{
  "n_layer": 11,
  "d_model": 256,
  "n_experts": 96,
  "experts_per_token": 6,
  "d_expert": 64,
  "d_shared_expert": 64,
  "activation": "swiglu",
  "moe_layers": [0, 1, 2, 3, 4, 5, 6, 7, 8, 9, 10],
  "router_score": "softmax",
  "normalize_top_k": true,
  "routed_scale": 2.5,
  "balance_loss": 0.00239,
  "balance_bias": true,
  "router_z_loss": 0.001,
  "shared_expert_gate": true,
  "init_std_router": 0.029,
  "lr_router": 0.00132,
  "n_head": 4,
  "n_kv_head": 2,
  "head_dim": 64,
  "vocab_size": 16384,
  "norm": "rmsnorm",
  "norm_place": "pre",
  "norm_eps": 1e-05,
  "positions": "rope",
  "rope_base": 10000.0,
  "rope_fraction": 1.0,
  "qk_norm": false,
  "attn_scale": 0.125,
  "tie_embeddings": false,
  "parallel_block": false,
  "init": "uniform",
  "init_std_qkv": 0.0312,
  "init_std_o": 0.00667,
  "init_std_up": 0.0312,
  "init_std_down": 0.00667,
  "optimizer": "soap_variant",
  "lr": 0.00351,
  "beta1": 0.95,
  "beta2": 0.95,
  "weight_decay": 0.0,
  "lr_head": 0.00828,
  "grad_clip": 1.0,
  "warmup_steps": 200,
  "schedule": "cos",
  "final_lr_fraction": 0.1,
  "batch_tokens": [65536, 131072, 196608],
  "seq_len": 256,
  "doc_mask": true,
  "z_loss": 1e-05,
  "train_tokens": 611300000,
  "steps": 4868,
  "dataset": "wikipedia_en"
}
Below are experts of layer 5 (counted from 0) of a mixture-of-experts language model. Rows are named router (the router's row for the expert), gate (a neuron's input weights, with its number), up (a neuron's input weights, with its number), down (a neuron's output weights, with its number) and show model dimensions 0-255. Each number is 128 + 32 x the weight over its row's rms, rounded and kept within 0 to 255.
After each expert's rows: a language model's description of what the expert responds to; "comes before" lists some tokens at least twice as common just after its tokens as in all text. This comes from a sample of Wikipedia text that the model never trained on. Tokens count by the router's weight.

# expert 16
router [ 88 109 105 102 135  36 106 153  42 110 134  96 138 122 159 119 166 167 122 132  84 103 155 150 140 138 122  83 112 131 154  88 134  89 150 106 178 163  98  79 105 107 113  85 123 131 163 115 147 102 126  79 101 110  97  83  78 118  98 130 142  87 122 115 115 111 194  62 130 144 156 168 104  74 120 125 137  96 162  91 181 120  86 134 122 171 141 111 136  81  80 147 170 129 129 126 125  91  90 120 117 193 148 125 115 144 135  93  77 112 155 109 167 129 163 106 134 106  83  93 109 129 146  96 100 101 108 147 124  70 167 131 194 136 196  91 124 195 149 147 179 128 122 107 153  95 164 160  97 151  92 101 134 114 129 148 101 150  74  62 117 123 126 157 148 131 155 103  84 165 126 126  94  98 176 150 109 102  55 147 180  84 141 100 131  98 112 162 127 121 132 158 120 118 107 157 138 127 180 170 122  93 117 130 159 139 109 105 132  72  58 154 123  63  98 179  92 110 130 173 184 126 104 159 147 128 114 134 179  66 134 103 127  89  89 154 131  85 107 105 171 123  66 128 143 193 113 137 121 183  57 204 100  76 142 113]
gate1 [143 131 111 130  71  82 120 143 117  73 161 121 132 137 131 166 157 127 104 122  58 149 133 134  99 126 106 134  72 147 130 129 184 140  93 199 111 120  68 180 170 146 117 121  99 145  95 163 157 146 194 162  76 144 104  92 130 145 117 117 185  91 132 121 144 166  83 151 166 164 109 126  81  86 113 180 124 121 104  94 136 166 164  69  88 168 156 118 229 144 174 146 101 136 128 126 147 145 154 134 104  78 151 125 155 145 138 136 115 133 130 130 142 158 111 134 131 116  81 157 105  96 204 124 124  97 164 102 109 122 141 143 154 151 137 156 168 150 108 118 200 134 166  82  78 152 152 200 141 204 112 132  96 102 148 170 159 143 130  87 108  68  89 197 127 153  60 100 106 105 160 111 146 149 136 126 115 116  87 116 151 143 118  96 145 109  94 215 120 140 161 130 133  65 159 101 149 126 132 114 163 155 143 119 120 123  90 119 115 143  68 129 165 126 107 208 172 154 173 163 108 137 129 108 120 140  95  66 180  94 110 200 185 138 122 153 213 138  74 120 153 172 125 121 150  97 140 104 132 129 119 140 196 138 134 110]
up1 [138 133  67 109  78 121 144 126 105 151  65  83 164 165 116 141 169  79 137 117 153  81 145 165 106 171 147 158 168 122 138 128  90  90  88 175 124  86  79 176 120 112 132 124  90 163 129 157 179 106 107 157 110 147 130 110 134 161 151 123 121 111 127 115 122 116  91 121 113 107 135 170 131 156 102 159 119 133 134 192 124 211 184 117 126 146 136 133 151  91 123 142  83 149 152  96 153  85 187 108 107 142 117  63 156 147 116 105 123 142 115 136 136 157  82 103  54 113  88 127  92  70  82 130 183 104 136 146  93 131 130  86  95 154  87 149  85 126 143 108 155 118 117 112 126  91 189 184 171 136 138  79 113 110 150 169 157 125  59 117  80 119 117 108 102 128 128 196 111  96  45  59  88 152 131 109 118 151 156 108 132 159 127  77 175  97 152 106 140 144 232 123  67 148 164 105 114 114  94 143  90 140 113 100  60 115 147  95 113 123 156 131 104 173 148 122 132 119  86  65  80  96 127 159 110 175 139 129 122 124  71 130 195 122 119 172 189 124 187 100 178 162 155 156  95  59 100 134 121 138 102 115 126  89 132 170]
down1 [ 83 180  97  63 145  78 117  89  99 134 136 205 183 155 131 197 137 112 132  92 172 151  91 109 155  94 173 205  68 110 190 190 139 130 165 157  98 144 120  94 134 116 214  84 137 114 126  93 183 126 153 154 147 131  83 136 193  96 117 147 141 129  95  69 121 162 101 172  98 182  88 128  85 120 113 158 102 168  85 145 100 124 124  97  89 127 170 130  89 154 171 143 124 185 169 106 133 131 110 149 189 117 159 104 149 122 137 150 141 138 144 148 154 107  98  97 182  86 134 118  92 102 110 100 107 170  78 122  73 132 113 172 132  87 156 168 169  87 136  75 142  90 167 105 121 189 141  80 153  54 129 155 120 143  59 129 171 130 152  73 148 125 155 133 113 131 112 175 152 119  96 111 112  73 167 118 115  92 130 165 182  92 137 150 136 126  95 159 144 130 124 136 172  67 135 133 128 121  76  83 122  89 103 157 163  95 139 100 145 159 150 125 177 165 144 127  80 113  74  81 145 142 128 106 129 147  90  97  90  82 143 172 104 161 153 132 143 139 135  75 134 105 129  81 157 131 149 122 127 134 126 130 165 125 135  71]
Description: Place-name endings. Place names and the final pieces of names, especially after New, San or Los, such as York, Detroit, Ohio, Street, -ville.
comes before: ",", " |", " (", "\n", "'s", " and"

# expert 37
router [ 97 146 146  56 109  84 189 125  71 108 122 118 173  84 163 106 168 155 132 114 105 101 127 130 129 183  82  75  88  86  87  51 108 160  68 102 196 126 100 120  66 127  57  65 121 100 106 108 182 115  75 154  99  99  18 113  98 124 115 105 124 111  97 100 184  78 157 116 163 151 150 153  63 107 106 108 130 126 134  80  99 110 116 113 122 104 216 135 138 138  95 112 133 117 134 134 102  91 127 149  98 137 196 132  75 163 127 104  59 126  87  98 124 149 160 137 118 121 138 109  97 145 153 113 113 148 141 123 113 142 219 109 163 118 155 149 102 136 130 136 171 124 138 152 174  41 192 150 126 152  84 133 141 117 125 108 146 165  68 116 136 121  80 132 127 144 114  97 110 146 115 119 113 134 113 128 132 143 143 103 148 126 142 109 145 118 131 150 115  91 145 167 171 126 128 137 143 140 153 178 154  54 115 101 153 113 106 138  75 109  97 144  93 112  93 157  73 165 148 141 176 113  87 146 166 135 116 127 134 109 131 141  83  96 131 173 124 115  75 137 188 115  76 204  89 127 101  98 120 184  82 135 106 105 124 138]
gate1 [180 115 123 158  98 138 107  98  77 128 185  98 122 150 139 153  84 151 110 112 137  86  47  86 148 111 148 147 107 107 106 144 215 145 109 101 135 134 136 150  75 138 133  74 118 132 158 143 185 111  98  72 142 159 121  84 121  88 179  92 132 115 131 150 132 121  75 134 128  94 121 140 118  88 122 162  86 108 163 128 105 116  95  72 120 162  93 144 104 125 143 118 168  90 114 162 164 131 118 117 154 195 100  76  75 219 105 149 114 123  92  88 115  88 110 173 166 166 150 146  78  97 143 143 121 144 155 113  89  86  85 110 144 159 107 198  93 138 140  62 147  99 115 116 180 163 133 186 132 127 157 110 169 116 149 136 124 146  89 155 108 173 116 124 107 177  83 114  87 152 134  75 109 116  63  83 142 152 119 147 105 125 181 149 130 112 125 109 179  76 107 183  98 164 128 131  96 105 110 161  90  78 139 157 179 174  96 159 111 148 127  80 105 132  63  81  76 141 106 133 141  77 100 146 113 150 152 110  63 141  27 158 145  96  94 180 176 153  96 134 151 127 126 126  85 116 171 107 101 123 104 168 147  97 120 117]
up1 [127 105 142 131 174 103 123 141 144 105  78 117 156 217  70 149 151 108 113  69 132 154 126 168 109 175 123  84 123 111 148 180  75 142 102 156 130 142 128 175  95  89 108 120 114 143 144 135 110 137 145 147 118 132  89 119 171 210 140 117 135 187 118 201 110 112 118 161  88 139 125 143 155 173 108  95 133 175 123 203 158 214 103 125 153 145 114  97 106 140  56 174 144 143 159  96 134 124 128 136  77 181  79 164 105 188 141 102 109  88 152  99 150 135  59  71 105 106 107 169 129  59 121 139  67 123 135 120 113 142 167 146 144 145 134 146 186 150 112  92 119 115  80  67 121 118 105 143  74 102 120 111 110 108  82 146 104 164 112 166 156 160 131 147 190 137 152 157 138 159 113  69 163  72 149 131 116  99 122 133 149 107 167 175  59 143 113 169  91 160 143 119 161 127 128 147  73 120 190 114 152 189 158 142 116 116 122 127 114 162 197 118 122 121  84 135 153 115 106 157 105 120 117 107 132  87  92 156  99 148  95 176 111 176 108 106 130  82 169 186 116 136 149 149 137  86 156 199 130  57 175 122 102 148 109 132]
down1 [178 180 113 168  63 162 163 162  68 100 154 185  83 164  80 106 133 128 138 108 105 126 155 131 107 158 140 150 126 136 159 179  85 100  84 125 143 129 123 113  86 141 111 119 147 151 109 108  91  90 179 118 139 141 131 115 101 107  99 111 123 141 108 103 154 163 139 124 111 169 137 111  58 112  98 120 144 132 145 123 131  75 103 131 105 108 122 139  96 120 144  83 169 152 139 167 187 112  94 105 106 128  85  67 158  88 124 129 118  57 136 123 201 163 117 109  96  91 131 149 143 161 179 122 101 162 153 140 143  78 156  81 140 156 165 118 194 142  98 150 162  95 134 141 121  72 104 135 168 132  86 179 151  96 144 146  59 121 158  71 156 166 129 131 123 123 155 164 145 169 201 153  31 138 126 189 148 151 131 107 115 125 107 127 140  91 112 134 138 155 157 125 141  98 129  91 135 144 195 176  42 162 115 129 124  84 118 163 141 136  67 129 140  83 128 160 159 117 209 151 200 134 201  93 121  67 122 104  88  81 151  83 208 179 148  93 122 126 100 115 132  95 107 145 122 177 109 122  88 119  92 143 150 115  91 127]
Description: Digits in numbers. Single digits and small numbers in dates, scores, statistics and table cells, such as 1 September, the 8 in 1968, and 5 ft 8.
comes before: " |", "–", ".", ",", ";", " |\n"

# expert 48
router [ 42 101 129 116 126  83 159  95 125 108 149 107 172 115 127 158  99 136 119 153 135  51 173 151 109 210 112 106 112  98 121  76  72 168  91 129 170 171 101  79 106 120  91 124 109  95 159 109 152 108 159 166  58 101 117 108 114 154 121 115 187  88 131  63 136 103 107 119 118 142 150 159 113  85 120 104 128  58 123 142 175  92 143 124  86 172 168  88 146 129 101 134 140 119 114  57  92 101 106 144  82 168 153 125  96 118 201 130  94 118 107 183 209 141 137 165 118 102 142  42 118 125 133  91 142 121 137 136 104 160 146 135 139 117 170 192 127 135 152 128 161 126 132 156 164  93 125 134  77 159 101 153 138 126  89 131 168 177 107  95 133  67 126 102 138 130 116 123  89 138 119 150 151  84 117  78  88 176 135 125 184  70 130 120 135 112 121 147 100  82 159 160 157  60 116 135 134 193 121 147 136 135 154 200 145 109 164 105  99 129 109 109 129 163  87 185 122 154 107 111 126  67 105 115 135 147 125 121 158  80 140 171 117  87  89 150  98 106 114  98 145 108 111 151 103 161  84 130  87 208 132 130  56  97  69  98]
gate1 [114 127 111 117 135  98 137 163 127 109  55 115 152 169 109 123 136 171 126 176 100  78  97 147 151 119 123 170  39 149 178 169 102 122 108 117 153 123 111 110 201 117 129 162 141 117  62 138  84 137 107 148 104 114  66 117  97 113 168 150 128 154 142  97  64 128 128 195 110 172 177  77  98 153 169 110 159  78 142 146 108 175 112 121  96 184 134 157 120 121 140 135 183 145 139 173 142 129  87 134  95 108 149 168 132  98 142 124 110 127 149 104  70 151 113 139 116 126  90  88 199 141  97 184 122 109  93 137 140 115  84 122 194 132 154 118 183 147 113 146 143  95 133 145  81 121  95 157 101  64 135 114 171 175 128  48 168 121 155 170 158 161 130 128 159 106  95  74 139 153  65 157 171 111 150 110 123 135 121 202  96  70 139 133 124 152 111 197 133 127  90 161 112 161 166  85  34 139 149 171  90 176  91 120 151 165 178 161  99  99 150 164 106 139 119  90 147 106  73 118 109 151 102 110 149 139 101 172 122 136  64 121  86  96 139  66 158  83  76 145 129 105  84 134 115 164 122 128 113 159 106 131  98 123 109 155]
up1 [133 122 125  81 146 134  77 137  85 126 134  97 115  90 151 154 116  75  66 144  98 163 146 165 148 142 189 191 151 158 158  87  89  57  91 114 103 116 100 134 107 110 163 117  80 110 155 138 105 101 164 147 176 184 130  99 129  57 150 145  29 160  85 112 152  94 113 172 145 117 146 138 113 103 153 132 100 162 113  95 168 117 105 132 137 148 146 184 117 134  86 184 179 149 109 114 142 139 137  88 163 171 175 132 154 146 143 113 160 174 142 151 145 151  94 116  99 129 109 136 138 138 103 111 179  81  98 144 133 135  93 161 104 113 116  83 166 154 153 159 152 143 125 147 105 112 184  88 171 175 126  70  54 126 130 150 144  98 164 155 110 129 139  84 120 209  81 136 168  69  92 154 150 138 112  95 127 114 136 138  69 148 135  79 105  96 159 179 158  88 119 126  96 128 105 114  41 175 111 169 149 108 141  95 139 157 148 101  73 170 158 119 166 113 135 155 127 140 158 122 154 150 220 161 106 128  82 139 125 119   0 140 149  66 140 133 118  91 145 126 134 149 133 143 120 140 159 122 120 115 107 100 183 152 139 137]
down1 [129 104 165 110 119 125 143 155 125  71 102 177 150 143  86 116  93 140 142 108  92 101 202  63 108 155 153  98 147 107 147 110 181 160 146 126 178 148 206 159  62 144 154 114 153 114 118 116 120  94 159 162 162 136 134 160 140 139 141 154 144 181  96  63 205 168 124  99 150 119 123 109 144 158 193 100 138 158 135  98  90  93 107 187 168 151 134 191 117 113 124 152 149 119 118 132 125  86 112 148 140 139 101 164 177  92  83 162 101 142 127 137  81 133  92 113 124 162 117 151 119 140 138 128 120 109 155 138  66 176 132 145 103 140 167 107 132 130 126 146 100 168 120 102 127 128 114 135 114 174 102 132  89  86 195 103  92 101 153 184  98 137 195 168 137 120  94 119  95  90 102 105  53 175  74 155 136 130 112 186  91  74 113 143 150  84 104  65 129 149 161 134  93 195 140 101 151  86 146 112 101 131 145 139 147 133 112 202 132 207 112 140 108 133 111 180  75  75  86 184 150  82 124 179 180 141 118 151 122 141  90 112 124 178 131 100  90 133 156  48 162 143 120 138 148  95 137 118 166 121 136 109  82 189  74 118]
Description: Person and group nouns. Nouns for people, roles and groups after determiners, such as member, team, player, son, officer, crew, coach.
comes before: " of", ",", " and", " in", ":", " for"

# expert 6
router [ 71  64 162  30 145  73 138 131  93 123 107 106 139  80 188 120 164 162 130  87 111 135 157 162 109 164 141  76  87 117 160  58  67 117 159 130 183 159 105 132  97 120 110 124 115  78  74 113 178 130 142  86  95 104 114  78 105 129  94 117 184 141  91  70 140 102 143 144 155 123 122 147 121  83 103  92 163  85 121  79 166 132 126 109 100 170 174  68 104 102 108 181 118 102 126 108  96 141 101 150 113 131 145  90 142 150 154 107  46 124 124  79 114 119 119 114 121 100  68  92 104 120 166 102 106 141 142 125 111  76 153 155 125 112 150 142 101 207 179 143 121  97 149 127 152  70 144 147 116 150 106 128 146  85  54 133 152 122 121  70 157  59  99 149  95 131  87 110 101 134  85 158 158  99 161  76 108 184 104 126 135 112 124  91 126 135 101 146 133 132 109 149 134 118 119 151 110 118 139 171 151 117 137 167 189 139 123  81  97  58  91 130 107 103 138 181 113 136 154 118 180  80  60 166 101 127 116  78 187  93 175 150 103 113  96 140 131 108  65 101 141 129 109 107 118 158 124 107 121 205  97 120  95 128 126 166]
gate0 [112 114 141 175 140 188 130 120 116 182 145  44  96 124 128 135 102  94 138  73 172 164  84 159 138 130 172 114 131  87 116 136 161 117 180 178 158 108 104 171 148 139 155 142 139  91 127 169  95  87 126 105  70  94 100 115  73 151 110 136 153 168 104 121 122  90 149 128 130 127  95 105 132 113 181  52 161 119 105  90 143 140 117 162  83 159 156 153 132 159 142 124 144  90 161 117 159 149  65 104 110 155 103 144 103 151 133 152  91  80 107 148 113  94 172 123 147  77 159 105  81  93 151  89 168 116 100 176 141  80 106 135 107  98 152  93 133 147 250 137 119 183 101 138 136 150 141 108 180 189 142 143 169 156 117 144 117 119 156 144 167  52 155 126 152  59  88 149 120 121  88 174 150  86 172 122 128 209 117 162 174 181 120  94 132 140 102 168 138  87  91 104  92 148 107 143 144  82 117 127 188  82 110 138 105 119  98 106 129 117 141 183 118 121 119 178 113 138 164  92 147 139  86 166  92 124 102 124 144 169 142  92  77 197 134 159 121 166 111 184  99 125 114 118  93 134 100  60 128 182 143 174 110 103 137 156]
up0 [114 110  80  89 124 154 104 122 159 132  96 135  66 105 169 197 225 121 150 159 136 150 130 151 129 126 184 117 223 181  77  71 130  80  97  94 191 131 156 147 139 137 163 171 127 124 151 102 138 134 117 149 124 108 128 110 145 173 156  92 137  99 144 111 141 111 122 158 132 162 157  85 201 125 129 172 116 163 181 149 144 131 112 205 125 124 135 138 127  96 143 144 164 185 108 130 115 155 118 172  94 142 105 102  91 124 145 101 182  91 109  98  91 111 161 164  78 107  98 162  79  97 156 117 130  83 140 110  99 128 147 159 106  59 118 149 137 186 131 145 104  55 148 137  88 127 125  80 127 133  63 110 178 121 175 138 132 145 145 119 153 108 112 150 131 137 185 143  98 149 134 146 115 155 141 145  97 101 112  91 149 149  84  96 167 151 175 191 113 170 112 144 123 143 197 161  82 178 153 103 119 120 108 151 113 164 122  90 170 116  98 121 114 141 122  60 103  86  92  89  98 115 184 140  80 178 105 156 199 119 136  87 160 106 133 139 154 108 127  77  85 172  85 124 178 131  92 171 106 102  95 150 187  98 161 126]
down0 [ 95 113  94 123  88 164 154 165 112 100 148 145 110 129  57  70 120  68 169 123  83 154 118 130 172 164 131 117  72  74 127 107 114 157 172 139  82  75 118 138  71  74 158 112 118 101 101 136  97 119 110  81 147 152  78 108 176 131 110 161  80 243  82  93 122 121  67 175 108 122 117  81 176  88 173 150 167  62  77 160 118 154 156  77 140 146 130 136 192 133 154 176 116 100 120 103 103 148 167 137  91 135 132 149 130 150  98 158  97 137  87  85 101 148  97 103  81 182 157 137 161 131 132 117 117 200 110  97 135 114  83  87  82  97 108 167 114 115 140  90 131 158 100 143 154 154 213  93 143  70 101 133 138 126 116 114 142 132 110 108 108 138 120 133  98 146  41 129 161 120  95  92 153 125 111 118 134 211 148 171 126  93 162 150 139 135 128  81 173 151 145 142 107 177 109  87 127 150  94 123 154 130 118 111 148  80 107 137 131 125 147  80 128 132 164  88 141  95 108 123 126 137 106  99 114 142 145 119 120 137 171  77  81  95 188 112 177 131 134 129 162 113  92 148 129 156 159 145  93 163 135  32  96 133  97 124]
Description: Country and month names. Completions of place names, countries and months, often in results tables or election pages, e.g. Uzbekistan, England, November, States.
comes before: " |", ",", "\n", " (", ".", " of"

# expert 59
router [ 78 129 186  95 107  97 125 108 138 130  96  97 136  95 166 121 172 185 129 125 114  70 171 148 121 151 125  89  94 122 120 120 115 154 125 135 160 159 124 115  76 166 124 129 136 113 152 110 181  72 162  97  48 109  61  44 101 111 103  70 154 157 107 107 126  87 153  66 133 175 157 157 106  93  83 117 153  93 176 134 109 107 121 111 108 193 169 113 133 124 101 177 140 129  95  95 140  56 147 129  72 154 125 165 109 157 125  82  49 118 113 116 157 139 178 140 136  87 113  91 135 125 152  39 109 119 143 224  67 107 111 191 151 152 148 141 107 142 155 150 154 156 151 164 123 104 153 136 120 124  86 158 162  83  87 135 165 122 132  81 130  42 109 154 130 128 120 127  88 143 113 102 117  96 136 121  85 127  81  67 142  77 159 135 158 100 132  94 101  92 130 133 120 118 131 153 122 129 183 134 158 129  79 149 143 133  98 128  63 100 113 117 121 134  87 156 136 115 127 135 200 100  85  94 129 133 117 111 177  77 139 169 137 124  91 115  88 133 104 122 104 110 112 136 112 167 119  98 104 200 114 193  78  97  99  83]
gate1 [ 98 140 140 173 170 173 139 103 160 173 121  93 104 163 124 109 112 158  70 107  40 130 184 178 101 167  81 132 142  81  82 131 194 115 181 156 177 114 140 137 135 132 102  84 114  76  94  80 128 120 155  74 125 131 121 122 109  90 105 136 166 172 170  93  79 154 138 175 182 120 140 188  70 133 119 146 108 147 142 127 142  70 101 107 132 102 167 108 184 151 114  90 135 184 139 166 153 164 149 117 175 152 152  98 106 109 162  78 158 156 180 125  94 155 116 129 127 135  96  96 172 153 163 106 136  85 137 140 158  88 104 119 146 117 106  82 153 141 180  79 203 175 188 123 137 121 106 193 103 121 144 145 168  82 135 109 146 122 107 118  84  82  66 157 120 109 155  96  84  84  92 133 114 199 105 118 106  98  98 132 104 136 121 151  88 103 113  95 112 155  78 126 185 167  87 155 102 126 156 178 192 105 154 114 116 135 138 159 127  88  68 119 176  65 156 127 147 143  77 164 111 147 100 116 101 163 138 165 147 148 102 111 143 129  81 128 123 188 154 136 102 106 177 115 105 158 143 136 127 155  98 136 111 183 101 157]
up1 [ 95 136 196 104 138 152 145 108 128 107  66 202 168 158 111 177 180 119 125 152 150 182 153 146 135  96 109 134  76 156 144 173 101 183 113 100 126 114  69 103 118 163 123 152  88 156 104 100 121 166 171 144 132 100 145  82 170 132  47 113  99 112 160 141 105 148 115  87 161 122 108  52 148  61 148 124 157 136 171 133  90 107 142 118  85  95 150 125 154 167 138 166 139 136 110  91  76  63 120 108 130 133 138 130 123 136 165 121 117 101 162 133 160 141 123 140  25 102 106 113 106 147 139  63 135 164 146 122 122 130 138 147  87 118 148 136 146 106 103 151 117 147 163 159 146 113 108  97 126 171 156  80 115 104 110 165 123  85 116 116 146 147 173 176  96 108  91 161  88 130 164 112  86  62 133 165 157 156 114  99 192 127 149 118 118 152 120  74 106 136 176 147 149 156 119 127  52 183 111  69 129  55  60 134 106 108 109 157  96 173 146 105 167  75 104 147 197 155 113 133 118 108  92 158 127 127 119 135 121 103 165 213 137 147  74 100  88 195  77 138 184 116  73 175 141 124 130 126 140 161 114 142 154 138 171 118]
down1 [103 173 162 117 136 160  93  84 106 127  80 167 151 211  71 147 127 154  79 184 104  87 104 144  96 133 138 113 105 106 153 142 152 174 128 165 148 128  94  93 120 116 130 117  89 125 160 100 203 111 145  89  95 104 126  76 124 195 109 140  91 182 104  86 136  76 117  51 181 172 123 115 148 141 123  51 104 141 148 131 106 103 125 139  82 148 164 156 137 152 181 131 150 138  95 127  70 104 129 125  76 133 150 150 176 131 147 106 164 154 192 159 134 161 128 161  58  97 125 102 137 113 141  74 155 136 153 122  78 106 106 147 132 102 172 152 123  89 103 133 178 143 125 168 121  96 115 137 137 100 168 108 133  69 100 199 128 114 119 166 115 123 148 103 123 130 121 127 140 120 137 129 151 129  80  84 116 178 123 103 182  91 130 124  79 119  90 117 122 139 167 153 123 161 104  66 139 168 162  97 107 139 159 116 142 153  95 111 119 166 172 161 180 130 182 132 100 168 138 116  99  81 121 229 115 134 178 102 101 106 156 187 169 170 110  51  77  91 111  92  64 135 108 109  88 132 135 123 154 127 138  80 131 130 161  63]
Description: Plural and noun endings. Word-final suffixes like s, ers, ions, ings, ics that complete nouns, plus institutional nouns such as School, University, Army.
comes before: ",", " and", " of", ".", " in", ".\n\n"

# expert 47
router [104 134 139 120 142 105 175 103  84  57  93 134 128  61 162  75 119 155 105  70 151 151 151 127 140 141  84  91  98  92  71 122 119 143 120  94 144 116  98  96 116 150 124 112  93  64 132 102 179 105 117  72 121 117 105  95  92 148 115  74 144  73 120 113 148  87 168  98 145 191 174 138 108  96 122 102 136  90 141 129 148  99  95 116 132 128 116 100 141 117  93 108 146  43 149 136  97 118 130 164 113 128 168 172 103 139 145 140 136 126 102 121 180 133 173 118 138  76 128  93 103 162 163 106 114 110 140 130 115  61 154 160 175 130 191 150  80 140 148 169 132 116 128 175 195 101 130 144  92 161  97 145 164 104  67 100 130 148 100 108 128  54 120 114 154 163  55 126 136 167  89 144  84  43 156 160 119 119 154 135 122 119 123  91 119 107 160 141 124  94 138 186 165 103  71 136 148 165 136 119 148  52 122 151 155 123 135 125 121  62 106 141  78 132  57 114  76 155 142 162 188  86  68 192  84 141 108  75 182 125 130 141  89 102  58 117 110  71  83  87 134 115  93 165 100 138 115 128 111 126  89 135 132 101 119 138]
gate0 [166 114  81 104 113 121 159 134  74 104 221 149  97 111  93 178 149 129  73 163  78 116 182 152 101 111  78  90 185 132 133  70 159 100 124 166 180 113 157 130 123 164 108 121 128 113 115 122 164 170 141 109 121 188 133 133 109 103 126 123 113 166 126 103 118 116 140 103 143 110 129 119 138 132 100 122 121 113 149 170  95 173  67 132 113 107  86 101 109  98 120 110  66 140 104 118 165 165 137 155 126 149  89 139 108  93 146 170  90  79  55 126 118 147  95 137 128 161 135 173 152  92 109  73 114 112 145 145 141 175 153 192 122  91 129 139  99 110 120  81 116 116 118 168  81 146 167 157  70 116 106 103 178 148 157  77  80 129 135  87  93 166  63  97 128 120 118 123 201 100 110 160 125  40  86 158 157  99 135  59 129 103 140 160 140 113  85 149  85 150 176 120 103 145 146 116 118 146 123 164 117 156  65  99 116 199 107 128 124 106 116 153  94  99  74  84 127  78 111 145  74 152 117 198 111 184 111 174  99 132 144 165  94 106 137 119 163 206 149 134  63 168 121 176 117 122 144 116 119 143 150 156 188 112 174 172]
up0 [113 145  92 173 102 162 134 116 165 145 185  82 146 122 122  92 105 105  83 145 127 130 125 140 137  72 158 149 113  65 177 164 145 131 134 197 103 166 111 157 125 103 102 129 119 180  98 130  98  33 107 162 125 174 160  83 100 104 153 123 100 107 177 121 130 140 116 188 134 174 157  92  91 110 115 135 148 111 113 142 175 137 129  97 112 129 151 183 130  81 165 124 127 106 185 150 135 123 151 121 110 179 109 121  92 174 103 135 123 135  97 110 122 152 151 143 170 155 149 148  89  84 139 139 107 139 153 120 105 137  86 114 131 140 100  85  82 128 134 135 135 132 141 109 139 137 103  77 139 127 131 172 107 192  59 103 179  75  97 230 126 148 127 134 161  84  95 124 133 113 115 113 152 142 125  85 136 170 167 153 137 118 124 121  72 150 132 139  96  71 141 117 190  74  75 161 107  68 160 131  99 195 183 109 100 135 131 115  91 138 159  96 153 145 129 152  92 155 134  64 149 147 112  77 206  95  29 172  96 103  73 181 160 130 119 131  93  81 109 143 173 182 183  93 156 106 137  80  98 126 120 128 135 103  77 105]
down0 [152 129 166 102 146 177 149 100 115 104 133 115 141 112 104 152 122  70 119 124  68 113 120 138 137  96 196 127 119 144 140 175 188 203  90 109 117 119 145 153 121  95 178  95 162 132 135 239 185 130 144 147 160 112 152 171 160 147  72 129 153  92 108 155 110 157 127  95  44 126 150 161 122 114 104  92 136 157 124 117 103 133 128 135  74 103 107 122 119 114 119 115 126  95  96 165 117 119 130  89 110 146 156 153 116 108 105 164 139 143  51 124 136 167 122 120 149 134 153 132 123 100 151  64 125 167 130 126  50 125 101 134 107  89 130 183 145 161 139 116  90 112 172 138  66 175  91 162 133 134 117 127 123 136  53 172 173 132  69 165 140 180 116 106 108 185 144  96 134  94 156 126 157 159 132  92  86 151 132 136 185  95 170 178 150 175  86 129 122 156 110 136 148  84 142 129  55 115 163  89 144 105 125 130 110 115  87 155  91 173 146 171 111  79 131 137 140 130 163 148 112 164 185 133 149 169 165 153 155 102  99 132 211 124 134 111 166  86 160 120 137 119 124 181 200 155  85 125 138 120 190 206  95 200 105 163]
Description: Numerals and units. Digit groups, thousands, and units such as km, mi, million in tables, coordinates and vote counts, plus chemical pieces like tet-rah-ydro.
comes before: " |", ")", ".", "%", " |\n", ";"